From a checkpoint of a small mixture-of-experts model trained on Wikipedia.
Size: 10 layers, width 128, vocabulary 8192, 20.5M parameters.
Experts: 32 experts in each of 9 layers, 160 SwiGLU neurons an expert, 1 pick a token, a sigmoid router.
Training: a variant of SOAP for the experts, 386M tokens.
Below are experts of layer 5 (counted from 0) of a mixture-of-experts language model. Rows are named router (the router's row for the expert), gate (a neuron's input weights, with its number), up (a neuron's input weights, with its number) and show model dimensions 0-127. Each number is 500 + 25 x the weight over its row's rms, rounded and kept within 0 to 999. Numbers have three digits each.
After each expert's rows: "mostly gets" lists some tokens that are sent to it at least half of the time. This comes from a sample of Wikipedia text that the model never trained on.

# expert 29
router:491507481472492496531481526479510493500510503502493504474533550494494501510520538487466491512489516526457475472498487496528478501548522454514528503515488501510514497460476532509474506547510509479489466499539467472482519523486503463522492535494520493416444504494522477469505458542509477502525527431498506535461470504506538530473480490500515476527486522536540529515495494477501495546480
gate0:471480523498518466492486483511539476501504523548479454505505497544481501516520536505506529483481512452494470472478510497515475516489514459461536494480495514489482526466501522509483508515476490482464508504534493458523504518480525460513457515521481542467522488524508535501488532490491470532436535466509503511490481468503499524472464455494490518485552476522537495496431493516532482526543
up0:468482466496490506489508484496473496514479539491470476499523470543476490553498482498499489492472510483487507523469494556531487512486486478514496477507508460493493500475515485521484505555483499517457496543514484492520521497508548499480457439470487468497504516459483497508486489505463546483472521434517525541541486482493495513510470497506520497453507445514469522486520478460530502518434
gate1:493502495554504539482494505468489504462497487478509490490490491461516538499527529485526515463462499509460532448502496522535455537549487524503533502497495539522503480497489487493519474480522482509502528466453496492511502485448488481515453507448525521442512499481488511473476510506526498474451511518458443524505473509499492511474500480458514484489506511513491534554526453519509507517477
up1:492551462527486513478514496452526511466507474492526526542517517471494447526530547501486469503493456517514475454495499490480461465502537470506523510507498517510503470509491472535569514484544474522520482493494473474479500474461531495488487515477508508499511514478497493495479442484515491488499499483524503526510460457522480491513458497473518519478484489443548523528521454473494517516501
gate2:455472470518483488517490520482531490573497499496482481475453492472527506539525532525493512492479529508513478476527514466509489498505482491471539553501496461469493493540492506521488462526495481486484540525467488504500517494480496440513518494507502480537512532462466517549534504488502526530488536497506519520475446507458530443459529491493511501521506510491498481514508538520515526497546
up2:470489498462474494468486486503512516517504552531537502531500525517474473544496496509482494509512515536509483483463519452509514476523472475483530488505488503485485520528530489496471529478509499530504468481547500499518523535491514478504510475442490486468482518513466486437473540520522496486497475484505517491497456500483477530521462491557511487539465482496549529546494500485446533555505
mostly gets: "tive", "tion", "cular", "ious", "ective", "bility"

# expert 23
router:548524493526460493558543527520481469500474542515511501485507532511510514522505478491474515549512482537477451441516498510506476453490518492483549517521430514501513471511518519451536506503479489495508491483512502453494484459452498495500495501484493527484484497564483515472548511526487502494505456491526488500461503507513529501484471519482477472498482496506493508521529509514508518554490
gate0:506479508515470526531462484512477508461458482513491505521532503460478514478506522535533505522507486515513480500453516502548512487521495497494502465491465513485494539508458530553488470520507504505502503455454484502518480557477475502529515468490510521512470501452501487530478501466463453504472486514473493528536497531496533464524506531504472473467514485456501563452501500455508494520488
up0:529520465512516543470508516483526553501543540415500507475509517510540504502473542485515494473489522465462521501463479506516488453518546519481487533485521466476502499510544449477524499524504522518524471517492501519499510496502531495471460538467466468524504535516478518483499517500504523480492489469551517540488504498512520485534531484479478502512506491540467512469515508509519497509455
gate1:458522510470477571499541495507533473488506494441494482507509541490457523508506488501499491494493477528504535489514535527505524468483525518505493551534455539508521465521523492523482451515507520505528511483530478517530489498499485498459506560535494481539533445527498494502471482510474476478501496487516488516492507506504474481448544536485465501484497538510533510495488538504472493543497
up1:519487466504499532477501515515494536437501495504475498517517549481511497466510503486527486510554545504486500484549532515469468509488461490460505478538458541509518510528517482468487524505504514491511508491487473520539492504491517472479529505545513496575515430495510518469497465488536520496507506487504503504482483472497525493458525520470493507538512511516492548472494518482445473539486
gate2:489530495508491532497520477503533485483480510513516549499491497490479465498504475482519526477512498501498559499540542455516524491489496513561520508509483500525495493494508495508443509473484497517479456510460438470499490452451473471517485495495489519505499541476451500499519507548510497524508483504517492493486464565510474443520542509520542540518551490495499490530489474528515484488512
up2:517442478461538503481459521515483487480509538479487442518486475490439546487495492521509533495496475501514485528503523532481467506484442519471474482509500521503494525499510482489521506522477514510494501476532529530514516511520494507528518535506491479485432528488507544491460517493528416492518472445512491512519530496481470541475503500483479522512511494495474517533535513489510473494485
mostly gets: "t", " Fort", "ts", " Little", " Hil", " Billy"

# expert 20
router:502495482530494495548553539490506516489517557509488498496538494499492539461482478494482522520470564471525461486538516535531503482505502481499509514513458498477518475513521501545502507541512492468480473509481470432447462493510490472524484502499535523465502477528485520477518470515484490504489496511512478494499500519485511513445471522457505475518466521524518488484466555498461508526484
gate0:493500518474495525518533542514539479468493522514492490495542476476507525496454490465515545509503520508559456496502489509482498549534496536488494478450457489511480529465492468519538480468484477484487482494499481494493504482448531507536490463499461529479548510525530460480459517470497481543508466457522478498483528508457516502511510526494490457514511530502477521458484485521474501493502
up0:483558485468470489505482474430507526457473484486483495540497501502515471480538504517511518534501465483547516515492468491539494501484506521482487512551514507485510475466566486467478476521496495497523480478535474495535525528511535495484515477503522478503535482498490546482514527501522481476482515482508498498476494504439456520477493462494501445523478486492492477498499505496580501495517
gate1:476494495480499480473480451523511511536522492457473502556496502526519483509483492517551498504467490537482477503502509504505537485562492498492472476491472543514478458508458499526460545490500490527478498514496525515491458478449504532535525475539505497504472507518466505531506448503481490487528476511490540520505499526501486491486509483488525509543533519515481505535459459538446517527532
up1:519526497518516490517485472507447504540493527460485499475505505494514485492441508497476466461493487539534534467540523510475533517495484553480469482462525521512471500469530466464524490486514535534497500515556494491503526474495465514478468531504522476483515514500454505531483464559477483540495496510476530508489512479482506472540512489489482509524485521477523518464441500470484488517520
gate2:500529566460491469482467459462547525518493479549494494508493539500489516551488518504537465520550513493515542493507512495502532526521547536496503541502533505479476524467515469540485488529493476531518497516456510473537498488502521457492502524502516500486508510522523519477513532519490545524524479540527461509543516513512501481517497513512471494499462504474507521520476469531538528505502
up2:533461472527526536537496536505473469494499522456493474463461501510487482469520518481471527501499525523491499468507469485503500509519460476501516464500522554499514494559502534493540500474485511469552511491547530519448511479496510510503486473488481498511529511507483471485489499450525507451474542458498539492452504491508483526514464466467483482520493521497468520461495516489486514469471
mostly gets: "|", "|---|", "|---|---|", "|---|---|---|", "=", " |"

# expert 27
router:488529496487510481519515535465497470463515470482489488524509523502517500474563497518473577532479523520488512496449532515514520490475523486507500481566473511477542536488506492500493528510495473483474476527503499484524517470488494477530416509509465501473466511558477493491524503540476471509510513508504472524497503524498539502473490509478493510523479502482506496487500517580489477515494
gate0:507502489513482521529527525483488456548495477500527494493475479437481471501517499476505492485492515512539506471460508506516469493531492510516473504481504511481484481513490530497497514503505502540537486525522498472448539484504536469525550499470492501521461515522527499492559523470538463517479538480460526485456500484504553528485515462493537507550478486478499502472502501471515496531567
up0:522552528508491500481469477508508531494508527475493523538487496489479474501431495477475506539512519496476502484481446436540504539533537499498451446525495496499517476525498518500473518518489483494522505474449509480530507512495488500526548453527503507505506515503508492458488516505526513497507492470524504443486497501464533509447520493460542520520494490478514492483443519527499490535498
gate1:541522504479488505506527505488487487477466483532526508500534458480509513504466491474496481540467497467524520488496460480502508505534481493487463511516521520533501560516501481498482493548466471525477504543474510485484533515474470476476516504492515515529514516510481541469520502551491457485513513506523503483507477498489489454465439548531489542522515528513451493560466506513477508453482
up1:527436501463516496488561513505505495528538471507480496502499513502466505480454504481522475507490535548509478460551497500518548482516518473537471483459530476511447540478513495521499536547469529521541501515502485488528521502481484516498552450485504504516537482492515539520479480532513551508467520522475493486468524493508521486514474535503478508485511500509492481494523496466522512468507
gate2:483517531465543465522508503540474521511510564464500494493521526516520524505493493521507494445485487564495526486530503485497498527506465511468507545483504441514489448492490525472485464446513503511512486492464490455523503530544519508464488542508473512464507455513512508540534516520476517466517516467468505532495447501507498483520474501481494497481520504474512502504495491459474508475502
up2:468490522471486527525493458489525499531426502490518531484508543466557527451526508502506501461485513498476522492473510509524494518474493473488510513517531486485482486482518491501493504549541535521534510509494466522552515491485495479529471488537508540480477497499538518507521477506525480487482525469506492561514500528549540512543484500508474537500512488529463507457480507548503519480496
mostly gets: " Thomas", " John", " Richard", " David", " Robert", "John"

# expert 22
router:534522429496479530489499527483519517508502504491494510499518473463468496491480473494521506522481502510531464516471516514511533514515508535490471449531494497518518486478528498548526513504555512483532467524531488490470472498495526454519472491450484525469456512512469481525514481588482502494489509457504503531482492516548490510502500469463466501513517484531532525508462520505468493522481
gate0:542488489471480518513474507505494484484481487503512455503546479509458509500481519550507539448492498506484486502511514519519513512475458467513499484499474468505511444498478440510447483494506518514527473527492488500495483528457492508491543490558485505476458530508507523453501451506534467515522506479506477537469506545519434494485508519496493488446487470521507483500500471537478486499500
up0:506480513456435482467490503478473490497463531485464498444445466481471479528527513462489504484546515496520502470486488477475489474542472529533516457476538537477514501486511484526523479478495538531515472493497524492472508478467518488507507484497520462540477486534520485480494459504525520497537473482537527487484490503456492488482489473530505480545518501485506528488537484514529483506454
gate1:515478485500482519526463510475513462486473495449512454513494471464491483442497499537457498487470506511435502492466532455507510492498431499516513526450497539518499458523467489533506492479511505496500531500485478479478486451507514545514515525494510465521509469478525491521525475517503493504505477489492538515530496526486511526514551520503539464446532524495517522515491509520496476531514
up1:515502522477465482482487496498520519538471515474522469476548446524494491469516513483534506516523486458528475464490455480469470459467476562468481484548505475497462543489541538502510558496492485476484505510507492499486522547493503492493433514535501523483478496497487483537482485510485501517528518545512518504496513485490504499500495478481486500461477454487525478495506481499441481517483
gate2:550487493495469501525482500499509485491481517510479479500484535443519543497510486534470499501505476525540527468487465497508506530503498531476478464516517492469455492504505473502497478513514519563505536480514456503482480498451537555514506503497510480495444516493548515558495489486488515454514538466503488522526481577481482488500492458478483504506532510468492516524487529533519522495494
up2:496505497530532510482513491507500500485539517530524523488538496552482458529490521475481479480489456486441510503556502522486535487502476479519501552506501529532509504507464508510527517487481522508534453500534524529510513522532495518464443481521420476521517487525476475479537464496508477497517476546489472527507500479498491473503511515476506464507516474495470469516539516476489545510490
mostly gets: " used", " born", " located", " built", " considered", " developed"

# expert 3
router:511486505502468482524519524539508492493487490501452515483517496457522490454527483478480570495491498503500538503482527536485516465504496514514502525463517480478498465546522499550462542505497503469503450517550476494505447497502522499502487506481508516480500506519485475459443458508482507513503495514518487499479459536511496449498512475430458459500511542518519537518480512492505492522495
gate0:516479515477490498507495500479469502461558526545465487498529491467513520457503498483502491483482490537508510479474558483476509417517537528470521480477474523564475498475475520507539500500485538520504471500499480502476496485484525491459458509481523541476511510501479524506498459529524513443510481460474511478498505517527462461478506504496505545461488492498510526486491495509536487505471
up0:552458494477537471489472502472506524461498504549464495462537480475515462513519529469482533480480487497508540472506508517476477497464529532505537503489502533505493548524499495488520485446473510472531460509490507495490469492455499517484454467490509527515519503548496519504509474520542525483480480492486493473482448484493455476479487535463513541465497461495525514474533517489499484488500
gate1:470517540523472515547501499508517493527509486489479493503501492449520528497495488480539503549499480516479519502530493529467567505461501455516509520489487484518503517453520488530514515501499501495506496488521524510502512463431525472549461516461531497500473482517525508542477530508500476553495529535520496515488528459494526529506463516477491473454488520474500535468532486444499512514504
up1:451497491511493482553523490470516488523457483502507476537538481520499510485461480499509441534557487490497519498503471500539505536492507468541519466489515524516459518485478488478478503477470520466505457513487494486473481527496506514517462465552476531518502459481496529503541527493491507489523446491521538493518545530537490541505492485477520517467528485474517503526498497471484543473503
gate2:463488493506480522491466533525484534488482501477504507460522467435500487484515514441547485543502523520515533508514485454484518477494492477524531486508490492527494482451536477502508509499436519500479473493504497496504557499495529494485510497488447461472530485511495512469451489511496471506530489493505515501479473527500465496540513500525508513533532479464465513472514435531510494501546
up2:484506514500536490509472487464497518503535493512533484498503484532533532501472483500511461512481521484519490540520472474534523459520466493477522506546509505505452500482485535533462493491456507477487497480510491483517473531497549523518501498480458488525474477503460522476523536506516453532515463522435451513515511514552512499538474452516520465481507466491499505501519537516495485451479
mostly gets: " Cup", " games", " team", " Championship", " football", " game"

# expert 26
router:565490492506472512505509527468503485497512524513490503479543526476519492498504509511500511487484548568497469500501441479506512492482514493510534478543483489486541501498532497513519529506508494456498488501509481495491476546544515453505499528492466507456502452504501515514510501485458502488527509498489434492503492549504533462491460484506493479475518533521551475487524537525533533507439
gate0:482551522526515502509471516515505476513495549527466503506491487500498500514497466488473455489485492490496453522480490525527496513497474509481458497489489513502492464541464522480479458502511554475494504548526486517486476508486477491558511575530454503509511483492479527487493511490477552482514529483514492530510474530462556513512498452538461498471468519513506465552519503488519507496507
up0:507471529493507478540481487492535499490509475517508470512521513521473549498491471523529519464446507494464486538533510517514470497566451516543503491487503501507477496501535484507484486539507520496490468486535518540517465531480462473464472504511477529490497540505528510523501549492508480499467486547520522488525497459462490522492492494461537490524509477450436492488513526472497485525491
gate1:497484502446482497498558490490475526466516484540480512474457483496473470532499491463477529490494495530513529537529503467495499489489466494493507487516510522546537520523518511472528493465519488524480518545492485502524475524505476521509482502539481531505511499445503540505528468472463561498479547486512465492535525500487525502494504485474526450511525532516464538512523544529535483489489
up1:507502549485484514484548471488476493437491478565473493500490513519489473534477508462500496483492487482478495508501527494432522495495494499537498462492534468543479506550511486483493490552535522520486494512468506487523527510460467498532519486512498501483479479474464526500460472508509540507485489518544504508485552471454487489465550493502490476505527515533490486493497506561525485496485
gate2:479507525491477501574513534513488504487513515507475535511521483515483519472464496506500466468499545489512507491473487497496485501482506482518505437531488468514497437481481499484501506479477496494540470476507515482519523540476534450525498502506487543480510518442499473553516489473508460503514505450503541544481483548480524454547511529521532512505514472506490473479491485490514507476461
up2:517521490476471486479485484481487537464481492498483501509487520532543444484511514518488578480504518506531525521449512485509507473470489531550526492537515463491487498468492481484513501492492493505538548499535515502524530501499495512552498512513519462495520564465547520473512513573478535486492504494491488548498503513484488534506469456506510542487499481520493507453482503496506506507474
mostly gets: "ight", "ink", "second", "test", "bb", "fort"

# expert 19
router:465519469507484505508538511521491527481547465507483539463535506504510534507491590484458494527466499525511510450501553547510492469440515520491514527510516480540506500514512542480532498540496484494485505493502495481484506478499501452528520474491482521489469500445478485478509446509470477472510496459502482493534476529517465499475510507484524475491480519508526509528504526514481481506519
gate0:505506511485500490484473548510483504437550444466526503482504511469479536500471479462513528492511484492498511513491478495467504480482509525504499501527459502476511549488534480448503499450520500482447469495468521528516527534502475468520484487523473462503482499455485520504477508503534505491482533481490535524515463448471519551492464517506488526487474502517529506462472493513468468532480
up0:473471486476471505504498566495512523491484513507489490502500511497538513451496495493523452554526524501531523491527507466546503481465506453477492502494457502497502453518504531540502479488502513505560487486499480456493419487479499485501525497518476494507478457489495465496460488502466468532504527515530495473504532483539477444498505505478495463518484502530490510504497511454467459494494
gate1:510495530522462521482477488506459553520517482552519496480516533512488450494502482475513504552486529486501555484535504560489550504509523498515492505540457479533485503480499504517486482442477519486510508503488466504524521514530493500456511509466480504464502515528458529513468462439477468472495523508495514547510489516481530485490504494515489514516472508512478512475521500441485522522523
up1:543483497457496530476465541500530475448499439487510481480514520515520504499499502507476502473524451521474488459499551488458533503458481490538449495518501499487541532504475473490498549546491513472515510457496556462514483486516516488541520517508522488487494497460508492503464514485540483472491518498503503477528475508492533509493496525499530521482459557484471489514516502506523535512511
gate2:507508513493523508490501478504429514474496494473496509506537504519490514490440474458489487519526509524502544451484501516524528489498463514518491524523433527525470510544488513471487527489511552449498565478491476497473475545462520474522484498500477474494489471484468450487520511530489463514500536497502522515509522477458538496492493519478498489458486491486510523478513487492552498523489
up2:525465503489513479533478515474454503483526469492518508542519505512502535485458446521476521509533501536526553485531502482488493489537435461486498509500462513533503550476528524476497534505479486532492522508513500541503448528472496496514508500484517424492491485502481473525514481486485477535482528473521548518498476485534480511479523516506461513532514518520464528484498475503528493476513
mostly gets: " de", " pro", " San", " Le", " El", " Vi"

# expert 7
router:486508491508485476482506526490518539497523543530489509509517481458451516459504483465477520522513542493491538468515520475521517480533531502484549461482499512503524513493492481519515506559505462501533487537543470474513447505498504470519457504492518525492510529482511445487487478509451496491501468460508482512479489493506513476523511519459483456482460482524511503514487538555479446500481
gate0:503531478485511545503516497466504518539546495490507501529465508518496520472515513552474572456519485543479483517504460483489511527520493529507547481530490471485509456519501491519519509534498485467509528500514499501484511483496501502461483501524494504471505497509475515500493495503544499479491531476524530538492495499448528460479473481545589504545538522501515482543494501527517506474491
up0:512498533530497519517475518461511498516437467449524467521488539503509480533516490496544512531479469490534476476497531498509492495488451494509490556542472517485489537462464494497504489480496522497535526478494497516497557477486486502440510465462541491528521464520487517501493497462533468490493550519513511472497478493499469531505488505561483511502466497507487506518545506533498503488529
gate1:498457495485543555552533519495525488527575509523494500483456473500500517512517496500511466491517502476508493500516522454521484471511515509495483486517490523458488460491510483508497513473503535514503513502483484461475501475515475461520447486465472472479514486459529474515490497530492478509494480486475474510501556500441497474491482515520473532553505472470492449452501494468496483462486
up1:495518465490479495488474464528518516531493465513507487481511470483449523503483562478544458506481539542503502507454509466506480472521468503504498521491438504504494521481541512519490518545526453526522466488484471478491494532489512524519533486470486489494525519495525486505470497505492523460532500487539520484444459491558510502443509505510489486478493502471515474502474480462466521487514
gate2:496526506508508478471479498496492524501469463500471509513521460492521473513446540559516503499570509494476508494514454504513459514514466471534498489539520496499518497523501486506460513527476463519502524501515524475518488563484527505547487480508541483493477497512484491531499521490483474505552541554498518460484506512443497534496520533499508504516514484517473504505523476464473480559513
up2:494485479501518534461506507499442500485511488451516473482500513490523541481518463433455510504430474474534503495504503471481512487518525489477500481525505487487521478494527499506508492494537487522508460499467456490494521473505496486506520473516457518479513508441489523444499489525536511502487478422462484510500511476492499475531474486493472480500520534517493555487486474536505473503526
mostly gets: " States", " government", " University", " Army", " British", " Russian"

# expert 1
router:517502502486471487524517523488551506486495464520506474501549535465490536496482543489483508501489508492515507470487468493525491473475483486531523510539503493515547501504556526512467548526500482502506466534488494456476493458477527493505480536476518534489472483534492443486525486511465476494503506501565465506484439486492504535464478489489489477490497500527509447523485539505549480516480
gate0:483501482491501497472518482501475491513500537502504468533479468520498494471482518489475497484510548520501489474526465431554539472457520498522512451508545504506505519559485516520499540530528558549539538540489524459570512490505487502548491480512485518517473485487508497504504519463480489497482486494481489498517473476500514473499475499518523508511503492504561478490489549524506501492517
up0:512501520500489495470518461492505475503477540490521444537433499499530508489515515542521492496509531480493514467494489459524523479524528531518487483508542529499493532549471506498507525498477533544512538517474505479530514541493470485536504469484484513546528496527497496508511547478509483499507497507467491504522517450493505467463465484532541533499488510547509481504482572528501500490541
gate1:456488519470510509507525465502513515460485474480492527499522450465463493472514533534487481519487518522528478466507527505469504487506468540473533528504459453491484496511486507498470530522490519506545503516464512501535493472516487515519474496465510513459499464493518495491517517491494507518474494475496552507503489502493525539449511525465492476527553516507500557499523535543538506553551
up1:495489506467575543454502479493548510457495508490529527516485517550508521539447516464507560456509457477498517523498470501513520559505463522506512501490483511471492477498461496545510538474506527504462477505496520507440500515511497462502491461504501484514475472504521528512511491482491470526497529505534490487524494508488498486506506546508474508531547532500488498521476507511536505512524
gate2:524502508465530503476507499510525508468497491482522532519471489527511513480493523518536494535522427490510525486495496534501472473512506505483492538502490513493512499519499513502499543535506481507467538458528504455492476517477435529508457472478490524538477499467506477525489495462535463521541523518473460567508553479486509489506523519508526493484482509490541498486518529474457527480544
up2:505512507455507463533466500552482474505529519522491509491525471477507512492471504490480482542496495523504510525490483519484453483501492534479523502494465503501510502484465517497480513492526426457527474494509474474460500523481480447506505454483539520474501463494504489466519499441519459533500503491510452520522527440485506466506477532509494504505466482512543546529484517467512497472526
mostly gets: ").", ".", "\".", ":", "):", ".\""

# expert 25
router:548496475539468441537520537483486500465490485485496516506514503493501560499534474488473536535529564518472507515520486493501518507505462506535530480551491489465504506518498476504497517538514489526494510501497504460452488465541466484532525526524502497469464547518509486484525458499499487492507489502524471546545464504493505529488476482482485483471453496519520482503471509502459482533493
gate0:504504503522492547525503523461493524537498481507528499491488530487491498512428499471522509474502505524480520521521497484488530465536493485515473505537476528516469478527495492523465454472522487517422496483476504506506469534506474505543512520495459504516497465529477471467515490497522525541509457494478508507480480487558550488488516542518486520474518490523446523523486525523487533541509
up0:523432495501513507481517551535468528468539475519489488465534481524493526511482487469550512494532455485498491520503490551503484493519493483492489479543504504528535496517475491505500477472471497503483479491503516547507461471505488501498454467523507525532479465494467540464540513506537497476476524512466565463510501510526519492471501479488489506485494481498471543504478493454476528545504
gate1:514472512499498464475463508549501475471521480482503527504503563483506459539508531524490479511512537498453478505499529502466536458475496502496544492473516508508525515483529519442471504540508472482515487489485493489505557506455510482473532475501512518486483482515465489566485476497515483506514469466505507515533469504490488505449481508511467467487527536475561498496516501478528521503535
up1:482529491504501507497512516508489492466524494524484501509519540517449503504536449470490474496496527515518526456512560502439517446475496458471507515510493448481531516443499522468546514541451486473505533526504553526529479496499485472494479489501506498489486515475447515503509503498489473476496463541462487515498498527471506543502473471497517488509492490480532468505509480530463519501495
gate2:488510505503476488491537509506515520510509464505510493499463494494467476476505467523476515474518473481523494504477510481504484523522481522502481495521492564466434511479473487509532537514436495502502508490497435541527497505508548514488521502520519513503467521537458528501520518545473474462519484484479533480497481494476458460497485548458502518476483505470468474500503420530505503492505
up2:514466470489439489445497493519505484487496503487503483480486498478446490522445500496535487511496548476450462469508546508467511521495495443543476511484481480497477508499481511569527516506520525485482555548482540503486457522507523498499494535549486551493496491507505473506462495528488497532506491521513482494478503461488481522469483483521493536532498482502519498486507507479496498543481
mostly gets: " Mass", "century", " January", "August", " Mir", " February"

# expert 12
router:527528500518496489514496536486538516500559525528469515478498529467514525488508489502513543534491480539501484494541497489538495514512466503506526503502465512460483470511469518519529487489502513466508468507498503505465454491510527492517497488496483511444487481479513467495547490533450487493517506461530502522519497491488492500464505474509430485491451515490553481554456518504511492568524
gate0:464517515510515497477518527513503487458491491524504494503533527491449531526497488541491497490514482506430555524467515491532495492432517502531496497507500488444511498501465522521533525455493479514475479527508493567496508490532513488520476502523472497503501513530527476492492542513484504472494476468498502442515476500478536483528502516524505474494479534515484498531491460481505563550489
up0:475536513526524502485494477486518493505498559505507513490521507515466559513472476498545544498499492486485530560478524489512530504513523533507499483495476476483572515513448481474509474489513501525527482546507499492494480512536493500479490498482429497531493502483467478506481544525483510493505485457527479469506491531469513482519506500490482467453508489519463435542515483471493522486522
gate1:487539554540446484493490533517523509489490507513476540493491471508495528487504502520513501506478554501473481489519498528525495501454478518520500509480452528536462493522482495476513552485494490464507467496481506532518483470477479526491461528513474493500501506532476463528474447509448523477523552455508490538488491520528488503456504472555491495513514511535521526531489518533517481496475
up1:458468460480531473494555510484509456509504466498511502514499568510494482489461496484492515472526466508507487527518510489504509492545500501508472558520520455477527504525523524545492482509461518482472539472520492495485478555509536495532523478483510501486494484490457516500472527465535503466492495472486496517517496485523505517493522483457530488540500510539468508476538475479514543556487
gate2:528524491511531525486438504491481514507514508482510503511520493471519520493461507503510501474489520432493536504538537528502524511482481573524540502484488508520531532488531552511542464476504542462500441532514508465484493484464515454522493523460553464508507475519513523505499492495464492495491461488483484503485466470474525488522502508490446507519497511503511540484515529481512490512495
up2:475483491485497493456497504513495480538539504524493472526455498495468520536473509514523472529496525518480469488501492491513485483482520513482484447502520478551524458475479457550496488505494499524504530453506526499503495524496481490467549466522512518468489515509474515513497521505499470514516537500501516549543512526534473508507485470478508466553473491495473505488438503525443459494559
mostly gets: " imp", " cross", " ±%", "conf", "fund", " pass"

# expert 5
router:492518494512470501544516464489554522481514491561526544468517474511491503509507484507488516504473496543511522489505516518484549466505532475476542482452495500444533464493505473555518496497534473479548483535521493455486527496503492486499511480464487526473455518537463523481508485546496499475512494475538493475471466542491513471478488486455458506505472503490492493489514485508483480517503
gate0:474552485537515528502461558524497493522504494526543495517517501505474484525495499540497548554480502471535493514472496512474477460521489444440531500482476452471483474469467532512504469505505536485510508493504509515488491526442486501507497475490507463475516478485478467515516488501433488493473491512530485500513496464483508511523481533445528506494498530493507485476487497513465506537526
up0:526450483494526535513498523530487535486487467479518472487463517528534469506504503493507478493516490486522506505490477476495478485501511513467509466488479515518458512507477501467499506538480477465469533488509459499505480539513497491501488523493428480464493496524500488488506505525491506491574522528475503448508496563464467509481527569502472479486491499550450500503544506492499496538534
gate1:506523458519478487480493539480469498483507482501505504464519490464466513531529470509485464478471511549535508527508534517456505542497512465475524480507516462502500518474501470503514462537504532461495504487497516504513520522509469532533506548500491520503540501512508469459543493538441509508548519412535500493515474497490493485477539509480490524520468539516510470510528505484500507508517
up1:523535508479469467523512510468501522487539476460499510480494528511448538488507510476486487522491492501494483493497503514490473542542529506524525489463480480521526509471520512530538446491487555481527508462446454519534474529467483568505492518501500504482541474535498487464502496483488557512509523466519497493486513480485478510519481514464501504520524508541462504498553495509511539512510
gate2:479472511508497490524554509508529510485479497499505540448547515480509476524460542558497500497509538509496502500463468501500457503498507522493503552475506463459508504521499485527496489505475512492524525482534530487468509537497481536509500441500509545533491491548517523523504522509532476479483494442506482499482455472454518490533495504472525485511512486461485481474533506536540477524521
up2:475482533526514491511497503505525545528508521503504484561516482480500526488459494547534508495470504546497498506496514513509491537473483487505521465475521500462528508507464514516467487485498465494460530540502529516473486522463473497522502519435511510503475482478538529450522514533504557466502531503469473501558492484474508498548498491533448442524501500491492512497502483502499542512492
mostly gets: "ion", "maker", "town", "ions", "ful", "rs"

# expert 17
router:497504510478441483554493522519540470490499525486485489477501484509491516477521513487521520518467528455441499473483522490542522481479435504513544470478492491478499502501508511565487480558510497520502507506487469497486452514492466476500509502474449506489507482505560477485500481498501476528503490497467485504486462505497500499451458479487479528505500516483519486475481547545529498552479
gate0:527498521513495430523479483514492488560481513496462489490496492523525541534534458499469483475503547486520463519487488507486482503490490477505511534483476521444476514522515498485518519486555474505493487514501527458530518474574514474500481527508515544468516527461488474524490494512478498500485548499468483467518501510500509469482515540501543513467484479557533528518511515524500505510518
up0:496444493493496521477536462506496486473484540513488556501485506485481466475507525470529431509443463508482542482501530498518509519537476540539524504496515511544538491502519490556513471519517509492511492512490512494505520503479482506522480511518479494505509501493516561499467497513487550529500517554435537495512491525479502489503540470489477492507495512467495474490499504493519517454546
gate1:523535494542511488495488506560492502502513503532504527493511500519483501485492486490466516479495541518482468534541487553508522490480458514502512509432547471462510546454528519506466504497529525515512483488503496479486484492497510483483468474486530541525456499451482465492496473510483449486460482481478482539506516500475519526501506513542507526551450477525494478518518480513528473508532
up1:509499509538500501491503512496532539499518532499464514492482524469523479506506478493501509510517465500482511483517497521518513509484459513525425472446514498532499501476501536510494508576486490487510521481494552491454542510461515484479493491501521483505475517501483499515499564487513501501493525499501468516511466520499513504497555484502475514563479451558545463519477456524481522513463
gate2:495537469476504509515509481511506484490495512552486521519468444551489504504529494457486578491520538456540510524519533500528544472475491468514491481532561466503507495516522496523498474467562490500521509499457504497515522490482489501522517505486493518475493446472513523482504501493498480473524490484513498501508511482487460506513479472482501478536533554489526469514493515479548505488547
up2:523501488547523481514478481526460523496505479518496483483494507482512518458482522500546470519515448485534531479558472509482524499533499553454489524520496531523516503490495532514511512476478486501537483483490521505512485500510520493412503483514523525490475513476471546481501526511488517564457502472492475499528477465489543490467485500517480485499491483526502499458488497441534489497472
mostly gets: "BA", "OR", "RI", "&", "ON", "DP"